Weights of a small mixture-of-experts language model, trained from scratch on English Wikipedia: vocabulary 5202, 160 squared ReLU neurons an expert.
Below are experts of layer 6 (counted from 0) of a mixture-of-experts language model. Rows are named router (the router's row for the expert), up (a neuron's input weights, with its number) and show model dimensions 64-127. Each number is 128 + 24 x the weight over its row's rms, rounded and kept within 0 to 255. Numbers have three digits each.
After each expert's rows: a language model's description of what the expert responds to. This comes from a sample of Wikipedia text that the model never trained on.

# expert 18
router:111122120134078135139063126075141140093093090109083159099168135148100171163056129142122153152158134140099140147143186125167109117142138128140101100107106127086130092109113178131115116122151102
up0:090137111170136102143171141109146128142101068094122092159116166132112080124104065166159094161160171083148119146133150110125110184156155118139143142143099143112099109074138113152113093118147127
up1:137140118108118104113101049132116149110129107090149148145178128192122112134124132157083154138148110078109179104138139111110098131114135153120133131122140087127135106096143142116089128120108107
up2:103136160133175145137124136178145153103161112151120138110069127126169071136110118143121110107133101129115116143170120118123115118154122134141108122149104120103133116105099157098122116058131135
up3:098125130149125125132117136139124119060124127128156098131160136102144121155128124115136127105164095134142123119151145143171096109112160135141155106157126102130166132166099153182160156198092123
up4:133146122110131103149125147131100118144137125125118148117129144112135097157157110117189095095119068151099139079126116102097139142137130126177151142133079147185106140160138136086152105099118127
up5:160123151156114082141157157088137148137142155140124100112131124130094093120091133143092139126162191115179116100156143152139121133092158105099105122108107157145114133094113144151129156140137113
up6:159159130050134116133095112104139116129154185111137178122105093093105106139095116109134143133129134156136132104128098143124186138127137123112143133161129163127133119151111166136127097114148120
up7:128084129160125151146107148135115139152084131105097120137156133120102162129091112186171137119131140113158168127113109131150134132147129093073108154081107127142128124131104171122143162135146137
up8:129098141150135143150142128097119098129136106098159134133163126156137132141122106089136155137095142167168150116070139116159105148153129109146121155067124139113124125112107121150138173113127098
up9:121135137156129133127133137094093159136128080180103127127174163140180133129126100123110118134128146130127170136147135099188112107077116128116148100136125136129127152167098157098163166169159110
up10:137145155110097140120154098118134157170124149161151083140113171142123108097109123138140117146113138093098105097144175150146105120080151133117117139124122095124132112108101150117187132143146102
up11:113098132142138142111156116118159155110168113167144121135144137137142118160163138139137121125146154147155106131132096116140134109121116142155123148117195084101163097110116149116161140158120144
up12:141107118133113155184129133109125109099107161152121152088143120136109145092104163129122128106128101130166136085107104158112121113161102110175125113133097090147145074109120148146173192164149125
up13:128149137147155108110168141135155109115139120137093145162108126150096144134150181147082121102122124111089161140141148174138101130137120077095120106128187121132133134097122174110114121108117098
up14:134140123174100139191127118127145135117105143124100097096132128119111076138096156138106100120133130169156163121111151163127087109139166118143135154149137111143151167113111145157140146085118092
up15:098143099081155102153113153145153132111135151105160098098097129133139132082110111114099102167136155124139115124139089097148093115121143169149098171135137120115106103147097130094123109101118134
up16:078122125095159119097122148110111128155134132136157105109140146200091114106119128097131150181112107108089138129138136076120148132102130085147128140164149113102089126126111104139143120120136142
up17:109155111161106068116118140131171167129125103138127119128123090110121116160109082103119112141192128123110085133095125160188161113129138150128094126153108115134148113152071107088155122125122073
up18:124125174143084106164133132126141125156138120115133146084127089159142110116119066137110138097109100168135118149126137088144133129112122110138122104137112136139089103092116193120105138109126094
up19:155095150129098107129195142120160105079134094154133162170106165128101161105129141152078140129112156108128129120104168122123147130147083106125128122115154151134115157109139136125122135075082120
up20:113151158181096133137097112173165131140159111141137117145137146123144175154123117168071148172175177114137144102093129132131107154185126119139106157127164161092130151155125145134092107143136104
up21:092110097150136123142096136073101108087100059143182133142108147125150175094126110156108119155133151129117108145121152099155143120143116107148129078173147123114143087106145128096139141125166124
up22:122163124153128146120141118117153141149113147113116144139170142107147105131129174203101135153175157134132155090094078136103124160122123084124161131132133130169144146119135161122155155169119112
up23:124171145113141132101140148109141084136136152128141134123117119141133105125099125103143122098115084127168125118103121110131102093120160171113150088118143128108156147124150145130188098102164104
It responds to: Letter c pieces

# expert 60
router:120127124132137114089135115133109146112140166123160108108133116098104123115106134134092145136159138139082071154160120132136139124094127117158149152107125104134144093142092103141095173115120189
up0:153126120127120135135115163108144123175153101098110110135104127172128138114098120113137126119123127101162104149130128125178140116095136115105159149148079117137153134107084110049137139136141125
up1:173120154151133073099157132118066054140106118154148136105180088122191157150138116135140120152124097109166109090121113125146145159088126147095121092151116114130137125102117146103093104101168106
up2:120134099158139108124106123163132186137180130107121119166138077141150096101088115097113108117140122114122125132144108114159146130117110126122147143154108129123093112164095159144100097126095134
up3:140123133134182141105120102136144146146131060132184144149111103102151113117175086154153122127116110114140128115139151148123088149116120101182103132129124078122134163110088131112147111124139095
up4:140134139102111176094131111159108069144141126169173146122119133179119119113109116179157118156071131130136153097083141109127130107141161159126157111105147096130149116128099122136140129099116134
up5:102143134164110105133119129132086145148115115121156122125119135098097102131149194132136131123118156079146146127117136153122135170123103082124158139172103156130120137103151180090137128167117119
up6:118167106178130124134129158140164159134124124105133128143140148096125139092101131112127182101143113148102139105122114117076127097114095177092131162121140143147136100098130107153115138119107118
up7:116118200078143135177131101123161100143122124133078103126112111081095109123127110087131107146165171090145130106114123122136151177117169121172090130150104142096148099097104132141135152095111136
up8:193112142175132138130096136109138098132148145134167114146140114112184123151127182152165116141117159111146159140174088134115135150088082133086092181106133170163126122079097136178156103133097137
up9:132091148118090139093136117141116164141129118159122148100098106150091144118105129088135092081136172135105109136133114162126147094174180137150127152119131152139141082154109062124123114103144129
up10:137120122145131143138110158121157129137103102113133095109135110156139098119157090104077096122140148141130171110174153104110133146124114162166162126140078084135099118093102145169109140074116068
up11:068096139128102156116130159147141132074158138147134141132154121128134148167125166168140120107119125164128085109142212149142145124118105095146140114157142092129138146085156100151141154143094161
up12:138153145119099174090128157136132129123142122114164096113114142138074135118125141187148122148149099137122127150151145110148126128132094148151120107156085113112115175130070164164132135090134118
up13:085120118140177149157132162167134104130119115119144109127144068113146091145088136139126147105113127115082164124109132155134154140120145116133134159127132158104113132153140108162133164123137141
up14:126137115119102136132159089165161137120130140113122156119152118166116128143123119136134124173097123094115081112112111082160117153103094067132135128145124088095090127164112071082130089102120175
up15:132107153139157107117115121108137134116140119101127138109084119153101151134107156151132143147167197111136140072160090151110189140104161090095059114139129142131100119191088136141098131155113111
up16:144151099114121137131158147101112123099106159120127123135124156136063124126134136146150097172147138126107117108136129110147114123128127133112144163169095112141103177120107143102152150119142118
up17:095170115176124124132131193144133071127120138160095161129119091134122102110109129150134133164123094161131129137164100096097188102145150095113119162149150158155146121125121107101094116112073129
up18:132121127136121090128115122105096126103176094107150161179128129108106122124144118090158117135120125099105125090137115125111160148160149106168120106147120122147144133116119102109079115132162108
up19:103078094153099165077154138128152157123133086113169092122189113131129084104147144134160103113072131095144067107116114156152144162117130101093156122121110153154133137167124103111135165136127163
up20:147081154166119140098160116125113125153113142124101145126172152116126111135134118120136098171117137079128162099099137120123120140138129113130104133129095128129127124123097130160165173173081113
up21:153097132151130106133141148119170161135158142127167094122070140116104108097114150146091124108080084120151097118118112117099140123099124082120160118094161126125129136151136109146131126125093130
up22:114119145179152112101103127131159088068126168135113128089133146118148139194091104108140119148129111121130115151163087135119134118123094093172151143131110106075158100122108103113137115109133117
up23:149136141123149107108121139108093126087109173111103137120109088098125080141085110135128130175101164075165132093127143115141153153094174128159131132139133106161152085160108132128107103144129169
It responds to: Preposition on

# expert 4
router:121117090155144111133117123122152145133141114143140088159160100154082072144135114158174116118148154128119127118106094121147120140132124112146136097117114142188154107150101117115112097089121108
up0:109170179148121150160156157128178132146152144152134110161140145103112139125129089104137135137133154111137106134132160139139094135098152145146131127144170119121093106167123078152146119090125194
up1:128148113126157137111184087180153148133141163146150154150121117160152083105106133112144134155132135141143147106189147130162128101151118142128145112137103137135154184097101140125130151101121121
up2:131149178137125146150103117115129133129144114141132123160073129167103184123154117165124097154110085116098152128129139169130147155085167154162117094132172113115118140131105123135133148146163099
up3:135138152100128132126136161099090136125144140120169155123162109102126144125123161124133126135152120097129162141146149130129125169118105131145115108119110095089086129158093106118104127153110124
up4:138110109086095147131154113150132088104134133173124130128139139130137114196142124125143117155135098088151101103096108107149122100117104127106115093140118115091140144101112095127124127120068138
up5:137089146138119150106083157139169146130114136109139144106155157117140112116095114146110110107122153140105173138134141137157167120139172165112128150133158100141081152097143125127176126133104100
up6:129140095121106135110114124124091134135154143163102161158136175137105135142143122128132101118124167141149109154160140139101150148133126115089126141100105111089117158117141139117123107134144102
up7:129118129109122118142140165108129155126118106151126107102076100146130173088152097149132142137163102110163163144173125129090125145124119132152142130113146150174147119113067109193135083144155087
up8:144111144140147148103118139109107176114129149136154106127092100133154115110142154119092123133132110133101124105120142146186149131168104104116151145060094101121090075144139106147122107097136131
up9:124085103144151105152093134109079107139115151101143130110140134104148143096126097111112118158146109104098122124160107133147091090179136150100102119127152110132155131136116159125129074097151139
up10:134122066139120128146190099109110159104158155115135126111140110128130125113125166136128114130134148128116117097154097119132125152132188100115149107126134191169122143125108110135119148134088126
up11:149159137081127160135150125111130144097163135124125164124166119098157130092107139123128137119125075152096136131099113114112125148092144143147097114147158142140127172132171130148166094127167135
up12:151130102152063104127138102076109114127128120135128138128136136122138176136123107147131112101116114116130124141124138138121150107085135138111163122161115123200102140137130133159130100072149111
up13:131145080175118099114129153107095138103151108105097143147135135121123107141120127152143103144119128123089079100103111110158146125099168131135147128144108111118134121135112104157120120139141118
up14:136124136156124140131138098152153127106057119101175171119149152103170128051098177138137176096153132137165145148150150142109122117140064124111082106115169108113111136136155143130123133117149117
up15:125128110116120108124132117142133132137130129122159128088115110155075096173120160145132102135108084095145120134145148119142136125166116151107118128121121122104151108124106129111165084149092137
up16:115144117152133109108105112103137140145110125139137137102085132086132123146088062145141094126106118139170114108143128137137104136136130188121086095150093130104093106125090146133078146118155102
up17:127109118176157117111098152145108108144083116161128099151097138105131110104159089133132143129135114111155137125135131159143103117139150094128083125140135085162104119136122144107141162110157184
up18:122083154104146102121106102129134130094149096105107165121134116114113100116101112120156133192136122130180118134114122139097190129109146132093163144169149159168119141126132117124102107125134094
up19:131154129135095102111148138146153130104090150147126120117165113107118118154134101125156123120136099145123180107160174108144123113093138156124125145140130122168127109128162131150088131133139113
up20:090109116093077128116134151104144131069110160126117110118142125121127146145160153114181139124138120109200082134082089124151086162115117151126125141156107108141116123120152130159168125127153166
up21:160151102119144153119096116115156139105117125146121151088104095139127106093130119163125146133082129158130144178113109085160139131144100095098104175152125172089132136119135132121171136098136099
up22:141133118135131100128109127109086161145115131114147108100166125151137151081139127143136125149135129156144114128128149094124082139090132141126102123117134159106132108116096161133110102116126140
up23:109118156106106148112078120114081185131108093103142118124147155132113137128114118144163103099142142150121166126163105110138128136113099141167117086127136110109119108136156174145125109087138131
It responds to: Temporal prepositions

# expert 62
router:146112129118110144170123108113162096109110149184140128157138086134132133122097144104118156089125105115132147144165118173111109131134119143169164128120109129105144135142120115136116089124090124
up0:155105105104115128130103130123151142151095079106135138137167130110154152125109086142169108139144127150078073131161112131171132133172090166132116091147142100148125134095120164109122102098133106
up1:117158159144118113174112140121133128132146119100144109098155142117125117125091176144130125103104132104134101081115114143134168092099121152135150140104112103147104073112124107118117143119127122
up2:130130106168107117111144133179146106103143124149122125133139171117108089149128134113103154149158088088162179132155152138100141153125113111159104141160157125118122128112131153137154114124112090
up3:089122145115128155145124177134105154136133173133136109135127123123115163129158111064175147120130104113197115155149130188094133165163154095145116134137165175131172077129160136122107129127121128
up4:116090114152109120153122137067112138127141127122129095141151147140083111118132140102143123101127135132152123081137128150107084140144119139116149167105103145152109131118138127116085137118136097
up5:106097167085123109136132100137134108118138096116119119158100125095124084116098070125149146111167133140128083142164158120121156142131119116151184142132092136126125134139122148119137148102179114
up6:090095134118118116127118127147126135135102128168107152101153136132139112172087125076142172135155149161146158121163074092153132117095108082120111130128132160108134104136130119170126153156169104
up7:112117128134087111125151158132137130098098112142129130130121125154098125117099137123134121071126062133115179109109098117120161173116142122121179092146138087159137153175112109129119135124081159
up8:093115193155149102116117166112115153158165127134090101138102052100123119107177166131118182106100132164117122089129130103120136112131107113090133117114117162158128117126120133135143107123099124
up9:152127152135167124114143161141141122122120155097144107102145067141120113145141132138104162102133128125119099097120108121091130140099140123165116126142135138123124100119136130155145115140114123
up10:116116113174133111129103128107150111170125116094157115157152135120110130106109146145149091093113145117118137120150105136123144128114147161126123148136171147143164144143107105161139123074080125
up11:132113141128181089102143140099134146178084115131129199173112139157097098107135142111123118123119133131123138101127170086110115155136139122132180107116131145122152119203133167139081159113152143
up12:133166174082120121107132103155168117164115127148138158159103162114108115165136157162123120112143130148097146130120114140090109147118112161126101117123126114142124151119139093109059116120090120
up13:121130164112153127148116132135111105130128124135177127124134130137114068136098114118158090153081179133138111169084122076127130109148126129065133109082146133201115148118094165105111122128121138
up14:116063124183102115130126140115100139147150127127115160148152065124134149119119107095111104108160157084136110125132124158149146103173154130141098108076130147123109117177133085131123139174127083
up15:122146158140125115143172146122155124111135175150149118083152126121151118105078162111134127157128174161103120126110136107073095098099105141067112123078146126126146146128133115133138138115099089
up16:126124143162136110143143135162098111110119146123115151147129105101095116097103089097138105094162147114114111154111130140148100174100155082140123121131132157113135170121164165126140145141112138
up17:162085135152133150099100149132130115105134115144125169134139142121103126115096152137131136127092130141137117114117147136094138142114129142139129130116140153134151160108146125110112094146139106
up18:113164154139134149136127105125128130177117130138128121120143146145123104134155129130145138130173108123124135118118111091123117134119135127126141141132163159117127160145138129108115163115106115
up19:125077159107099123129126153110133157124135099154138110109146147145096100165133114098101135112097118142084094099156105119132140100109129163111155140158129047153126136144155091185155146129075107
up20:147109156094158149124144122133168127171124151109145097156093126124129112113101145140118154095106135112123151099152139132153143138119101152141141111133104153145150149190119129109135128162145052
up21:123119177135135177145077152094126093089123148126112182116147145119105131102127185118123137111152104104134094104131092090144113167163130116118152112162163126130159146129151119134149122120118114
up22:149094087123132128109137098110195160101145104168105121115140146176114119115140100148122083067138120104132122151131093120144143168153151097132127114149099129089096107141136098143103144118151119
up23:108108173087148093138093124125127205152106058116125121135109090147104133141112080122125132116126143094133156084118121112153123167096151099122154091122123107116148147141112122151125118110127137
It responds to: Des/Los name starts

# expert 30
router:153138181138136188154078114133129134132092142142156134126112114108104123092136141113152111145131144130137135105116160153083137141117091149114175103153156140098117111127098120145086129110122147
up0:147139181094132149082127119127154117164149161146158149149136139078116120147169107137140160147118154149116122100151089132153087178139174102148104114143132116152123116133101156112144113158122151
up1:169095154114158132102093122081121101087133125145147146135123116090123178150107184122086154135158129098129114124134144114084154103104116169164132108168147123127143148096120130133144145135079148
up2:119092121158094084089118121134183138133112163078136136123120084137124171120141102086131127147155062123125126139141112127134106141121139096074121112099122114155128128088181120142117158139145116
up3:164118150121129133113131158121109124142109151161163192160171116125120108092134123147114116118131145124144129118120103106131105128147142093118122107131131133112116108155109132103153119097116140
up4:128148141139147115116116120156118134113122137074126101107110117110105111075119142139169130088161158103175133129122137117151102136132115103110132123088099154098116105100132149150194115134125102
up5:101100130109138150138135150065137088075091102114107179066091113167101131156122134117099131079144173114107152164124086106152132131127123158138108132120155073102160148134165070150145139194113094
up6:160106142121138147090133134105134125108119112120154121082133161112115111114129141117090093134112149151131136138096147145116090129110154104107155139106155130148119090097143129141156149126169126
up7:106125126088162166136125164156152112103145100127131108094126136137166147079100190116130135139130141146136147135106147160112127083117103064112137106108107107106170102095146137166088144143123172
up8:107114138112182120119170096148105133125109127105121166115104091092110158126100151114150106115165132096147127117094102134167115143160160132139089154120098122119108129138114150118116129124095150
up9:153125153132141125125161113086125145140132123099091134126145112147149127108146105128159133090101118125149152148137162140049142074115124125138113135138128118139163120142151119135111124138157115
up10:138131116167124125107102107119146105133112088117149142152110137139126081072128134178168076148090168151118105128138137106138163147127127128144138117136078081141140142156152129119153144179127121
up11:142153169155095128150100127118180131154162094132107108106122112079152101149137142125116081155116153120134151153112129124100116093101155131127115165106136033162135096177145100128132146142104083
up12:150124145137133135106086107117107187131107126120189127112134090121123103148105123153085146132116118111147112112092148150167127121119140134120090141119140127077116154142131188096156167121113117
up13:109101107111086110087095158120151114139122114108083123143114118134128145154171085119165112148142173083108156124092106094086121104126123111112153158137144173132103099165089180129128148132150147
up14:111138056167151125121108114187139102133142142138115162145137133129097126151139141153094121155148077166147143123124131141140128162149153125142156148158128129112155103089137151108143115179121104
up15:153138108135148149137110131097111140093124123118096123140125125106137103104088158102112177116169122120110105115114091151124145150133122088131165110081133071129126125138080137126112134151120149
up16:085166151117114149070117145096141145123153156147170093096185130145139126142142066141110086153121134141132145124135110136140078143097100121165121164096175130122102136150135145154123177122122165
up17:123173142126130159122131132098108127105120147126102094118137160148113158116125153145119138166134152186102102097109147143137128129128085123137132112114162159142094100116117126118113147105161117
up18:090101162136150201169072150120155063118125126110125091088106156160105103100109146123108134136124126098101143137152143175157168094119129087112161157146136125076124097113143084139132135163152141
up19:106100136116099154129093158123155128103134155143087135103139161149099091084128110104095145182156093154112114144116147162124150169098077131133140115169155114127155080134151115129130140148118106
up20:104155162112151100157098139081137158143120121134152197091147127136120152135109169129129119143122136120140148162101092109082122137128132083124136166140139127110110107097156110107097120154130119
up21:130090136139138175182132165122147127145138159146127088129130103139129172163132169116111103140140098135129115091108169103073146107099166091118147153073139122119160090103148114076134091141153141
up22:088085142132115096160149125119132134136129129112113103126163138147120167143123147081130166137118094099140107115123130079128117122126122154120126129101141077128074094129119100124129117178151157
up23:172105153132166086136062115146136155139105120056167124078150140139133094108153184090158135128157145144128171126179143120109097111168059170089139092122157146128135119137133140102113149144121149
It responds to: Line breaks before headings

# expert 26
router:147144121111157139131110118107130123136139126142123125140134143080114138115088140081129137157157157131115132167170124178151099113118150099103146110148114122131144121140118171094151101175153070
up0:108135137123085194143126155111158141154124131153080087115106129165101119118125107140122126117136168131142141144125121108162164144148135123099142134099101092143136088118115124107132121112122166
up1:158145129142165136147162132182115104124105133140139103110130133063167137091110135162113129125142144166113122141129124124134137139141110172094100134167122093155128146055070126112105102185142099
up2:131113151112113107155093149107182151108135082137102131117113140094105076150127122170095143100103119143148125148147127165137106133098129130143114108172138116103120149146144120132132124096128148
up3:117167114102142133145150144137141140158158139176154131087101109151106117158164102194116134139139116095123099140097143114146122083111152118148134099127087147154172160123143135118145090152134155
up4:147151113118106106158105143151085103171101088106116128108119129106115126152075142099128132110138129106092125096137124150125112118110113122143147144130115156069148091141103110146171159093148091
up5:106110147145107110151095117089137123107089109112114127163102080164143138135184114142105136172138105071130100156137134139113125134076141130133140113107146095151141146129152121121132088131159132
up6:145109133133157085148176139155096095141142112189126156112113103073151110120100124146141128134126084171128138129108095154091102089123159122177130131124121110094114140145092130105111122169083119
up7:114144106127104157169141095119138131122152085150107150149103207134128127102122138101113131134122141111127131132165094183108130132160111150134099149125160141126131102134112106106097060137151122
up8:122116092109131153150107154112186121104122126119113106101126122134115125121105102150127145119132149130113115150110135122152133075191128140117132125187117091109145136156126152128143098125145101
up9:103120152135127131110159107101103121155127104129152145153140108106115137146108134123115144147106117096160137112092088121131113113138150132156148130110171126151156200098133149132128147125091112
up10:106137087131142141128136114138099134116141132153122176160170134122088122098123139113157135111134090135071124119151108142129111161112154145134112163120169141143112118140078088126086094129093131
up11:115126153146132139090101139148096145121097113132113189143092110123122107130083088106136122126135139115145126129127140097093112159111110126117077140128166142161101109130110112144146111126088139
up12:122122106109171093116153146129157157147129138161138164167135125164088133116137123137079123165138155125148126118091117131100106139132152158054138128151170130152105173142122175127133128145104115
up13:116123110094157108117124129090113161092109104119116118143091100160161109140113088125174154092149128141137173134151154130134096144127108154128131134159099152117139115114142156160092091125160095
up14:119150137148130101101045151160154134148115102152104085118134089125102136074121123131146166195089113105107130135088145151115124154110154148092160150110143079093124146116135130181120112148137134
up15:113139109135094115097141134066095093140128106090120111132137073099072118108096120076146149123129128077119121121112098132122129115120113113125104131083124096142149152112120165142089115115179097
up16:129171168135090123112093123131100117120109130110144113147092116114145131121115169145126138125137098147108105093160108155138129135166109123095145156110106132151101172084123144136126161123099110
up17:135143149142144138148072110072109126108158090121143128154126150166139164124119130148096157089141089086142132126128130110156125155137112130108098137134144142139143142163187138100126124117088081
up18:130113180093076156152078155131149167088124118143190081143088126124116099124055132121114117127107119126136117145109109111132122116142133132130122096116117113084147163134092182089110121145157074
up19:141080144120137096113164152088144103100083123129123097135177122144140115149130158097069120162095111136110147130128104155161135117097079089095194147104100120150135135124135100134097116146115122
up20:098187110088143162125144105092126125145083127146123163093123090102111157113105133148140103131119156125156121125103133096174128160112156109137150138140121116168117070143113110117149126135134137
up21:158128153097145140077140166115126145116093113137088111115117097127110114130136139101127143146150138087166130160153152130137124139115165139150133102077152127115137128105126122061116097150154169
up22:137112130156124085136156094117119079147160144122110095129108141137144120167099113092127152123129092091150122096113119133110128116098131175154192124132112154104146090110121126129139134118135108
up23:134173159135156116109082153147128107109176114148133146124119103143127140100087129117126158129149102140136156131116130156142151165104154127152125079154059154157109151143100127112129109142145152
It responds to: Taxonomic Latin endings

# expert 27
router:130094103165137100116159169140183156138115147145161118124140135119152066137152142138091126126150125135090101106111098186074129146117091124102152106134090142190141127136154138143078134104138110
up0:141141113108128166137098124179141134137166150126132097105122103138170072121158142104141124099105104132109141156111152113105143131099152137041117092128139110115097146125081111120151157140127111
up1:140115115151128156129105128176161136117124132125108108109111102090126082122125124161105133168116117107142133123077150097149147111123160125118111140137143097118138101127102085116097131126105132
up2:103123120106111086131106181129150117128165074112113129118135129132105128120126119167139096131109140140130116113133119152132120107112134120151131129135163086124118168134141114154126132162128163
up3:124142148108137067140172142133135112102131140162148151114118114095123151158164134137167116154111092127152127099149101133132121173084107116081115119206109105128101086145121148132133125149127146
up4:108090084142134111127177178081098149095134193126113115138108068122132159159120133091124123110137115100087103089144091120080164140125161133141130152131136115190098128141135153116123157112114115
up5:124139144116124158129134125093141123116162095130144094120121106142127107174118021125153181185131146180127069172106141120106093148133120142151148104103125151125151139145132140102113138095175109
up6:136154110142126089134166150147184107128163087140128164144133187115117147102100107118136128131127137118158132155119115151154124077119114133104105115157104154147151175135167169085147144134155149
up7:149116133153119145131167157120154123127158127143124131142091121101150167147147120148114149152123102126081112108127117161094089095128090121143136097148114145106112141144116122106114105113093123
up8:053144157120144161139103168134127111113154140107126144155116154114133095094121158135111174139167118116086118146113099090170160086130062091099140147143139168125089144122114123105140131062105132
up9:110105117094114151143100131102126141066139136151127068115142116152136172134178170114113108132165098142081084132169138069137147143105139119197141151105119172159121126105140096140116128135117128
up10:146119118141095091106106172144156118133154100108106115145111087116085133116101108125123155096112166144139118145120136137121100124169097163151151122135143144143104118135163137121099122098144136
up11:103058116143104105149153123113157104138162147111175118089125148143095150148153159127106122127151110145133101137127103107109125088146116118188122128124147123105096095126109079125110122098108149
up12:138135115116135158162153125154156135121090060096119103117125071126070149128150177117128132154099124136135129088137157134116128100130122112130114112129170149149085158114157110104099136121146134
up13:139174151158078132097172142117164177155122122105149124116145107103103109132116123127125080140142132162107124089111100153111136125160105155103156095118108147098162103136107136121137144131118107
up14:113095125093146088076158141131080134120100121104126132137118136122137078118143126107133181113114135108153111124099134102102145109151113167155108082136108133153155101114091123150093099106089139
up15:123130128157092134129174102108101118143135175096128142110170107149094104158133105093092178135095113093114135149142122136142151136156116112110122165130096179138147163100104141102118122114148133
up16:093074125141166136108132115135089154152099136155092102129122144141159138135127148106146134094127167115153149125141099128119147122145137173138100135107124076142166156134140114132161117132130139
up17:130140136150168130108078142156118083080157137161112137121090115140144104130141112123150130114146120148123124163105084139124080125134148154161129151117109055169123116126118157135099145140180096
up18:126134138089117114105158144115116146073115157093123129163129118106098121094104133135119113116097141124086159163127116112128129155148139125135138123123127146136116136151116090138148134158152149
up19:149134173101154083122117113147139145113157117119102139150130113148127152148099104148138128129076132123132089128113108126159136127139138133129113158142161102138135155104114156123089105114115075
up20:146105131179107129088112135073122121170162129120146135105117141130148076164142092144151116146076109105135108112149145093124185146115137105112115154184118145131133149098120106132120129153119127
up21:131149130127160137134149106115167124128183151115124134127113127160095067095134088121151177115135122128129131105177142147146113127155110111115126152096131135153150152092112124125062125130155096
up22:130112129148143100123108154144129140100124129114111101143110124115132133113135080141170130145124166113094132152095142124114150146169132140113114130136098144182085095151119129157079115125150112
up23:138112133080138159133155108079171122151140152116152135087152091104088116125164184156151136108132098148122146161157126130169136131103102139171127118125099106077124185147131129190095104150126124
It responds to: Words after place prepositions

# expert 1
router:117160123136128091118141123102132100134110123139136089161143150124118141137112127149117082096094145140130125136092151100118176150115116153128156107133134155164106128141102120137152119126123093
up0:124123152149126125165108184101138150137140137132097161167089145103163153097117076121144116143133111112124147159114108136143135147124094136157117137132127127115115137113149128099137134124174140
up1:146107196068106154126130133111114120136106100068163147088152107116127166131144147132163160109172130113088088164127122142170159138134067134176156107130133107104165131147141148116110163138121080
up2:077114103127159136120134143121177114145175113112104099118168129099122100119139098166109140127223103127144111086154083133133115151046149131138136127159151146119108141081152113101164146122092126
up3:153119124164168087135160146124077120153143104151137129087112142109098145141121138145114142111113148119142123147089124110128106081151141135134159140116118149123158139144092130126094111151132137
up4:101125103117154096128129121117089086110208116126114138173114151148098143112133121108127125106158109088127142108110144135078100117105137139113095176136153130106111166129091108160097141116136096
up5:126070125124128099104119085138096118107114100136127124158103129136077172099120099124149169133127137103152148122091137158113147140148166123119095124090112150121163099114105143086134115106131077
up6:123109136109136155105126108165101128084076108110124106128134154168109158112183116119168125119083131084118119162140099147118137146137122082123128141077163153132113103097120130100128132100128100
up7:096108135155130144132118106128075142132115130103117091136124091137100090126169121131107195154166107119149135127150102134121137150106102128146110126148162102087132097142180135157114103158101137
up8:120132174110124158101086119070138160137127141128151135114118139123151104123126153118141127134081111167113117154118108157097150115119102123099140115139108100135142114152139128129080137149116139
up9:112154157120146120090100153151155126114159158119147110140125111142170121116131140101110143150141129111138162143106101121175089099101133130180154166110108137126111103100114141174117128090108121
up10:127155148126129158109154119142146136141133115082121120154116101063143087165170101117113063169115174092118160134113137140103154109106146110110168160167094106168122112131153104110109158138137124
up11:117159165127168112112086147140142140111119117149143098093108108157167116160117147139167140178182101093144143161110115084113165118113153063116093112100102137108114149134120122090118162151126156
up12:102139137186128055114088128157127135127099135128135138128160159115144148138132095148121139111129096105132116114133079117114111123197119129154132106131163115154120146156161131089122092113115128
up13:133165158084115122144138148106095108117128131141159131140121152139150107132139139153127081124154093115130113165119131103122129118141127124107078098154089170131134154160091116120070132154167106
up14:135133121120122107069151084112088172130115135180133132109136141079137165135112113111120128126134110109145150111131139108090156087121112142152118150139153142107130139123129127125123133129156112
up15:074103101122137134092107156136116141125148154162047135147117141137142113105087107091109147151093157099117140124128085117124140143172162136163156113149166095111120133110109159169169130083142125
up16:116155108117134069126115184130142155109120155110137090105123146106189165127121080141134108143119151127141122141135116142121085132097174069139127142114119163131127109102132139165134167143101134
up17:127150155114105137158120148156118127121161170144109116085142129153155121134121134161112111092131130130122097152106112148124147145120128163170140091157136122098143109130140103098123075140127140
up18:137149108106168108131140137122151133120095160145111128127084140097100129138117136103114076128128156145145105123125133096133149129145161139102127112103143135127111189165090098135113131125047125
up19:090116122134190162091101089108113150115156125136155117123129134161158135162102187134177100084142139149121121167193171116147159124109098157146144114099104101132125130109156091100102114155133113
up20:111150124134115151147109111167125120140136111137105129133161134115131104117117121159130084126127143168147153122151143106140109154159119131129146130123160154140158140133094127128125162124146127
up21:127131100105177110156143136130096113117126130136093140087106145074087149095054164113127135127099149109126148133157132146095147077121135159135139133147145168136132132098093147158152108124114144
up22:150135126138179162127126128190094148126135090139116114108068132040072112133152129120099119089127130113117127131143121124107134127149161108113155122166153145132147080106166137097094121120166116
up23:137101107107134154098089148157095146140179146148105137120091135117120101142081189169130135126103080132147117167162088111156140132117175171126122166115147149119097108147140160127126108118112145
It responds to: Sports tables and fixtures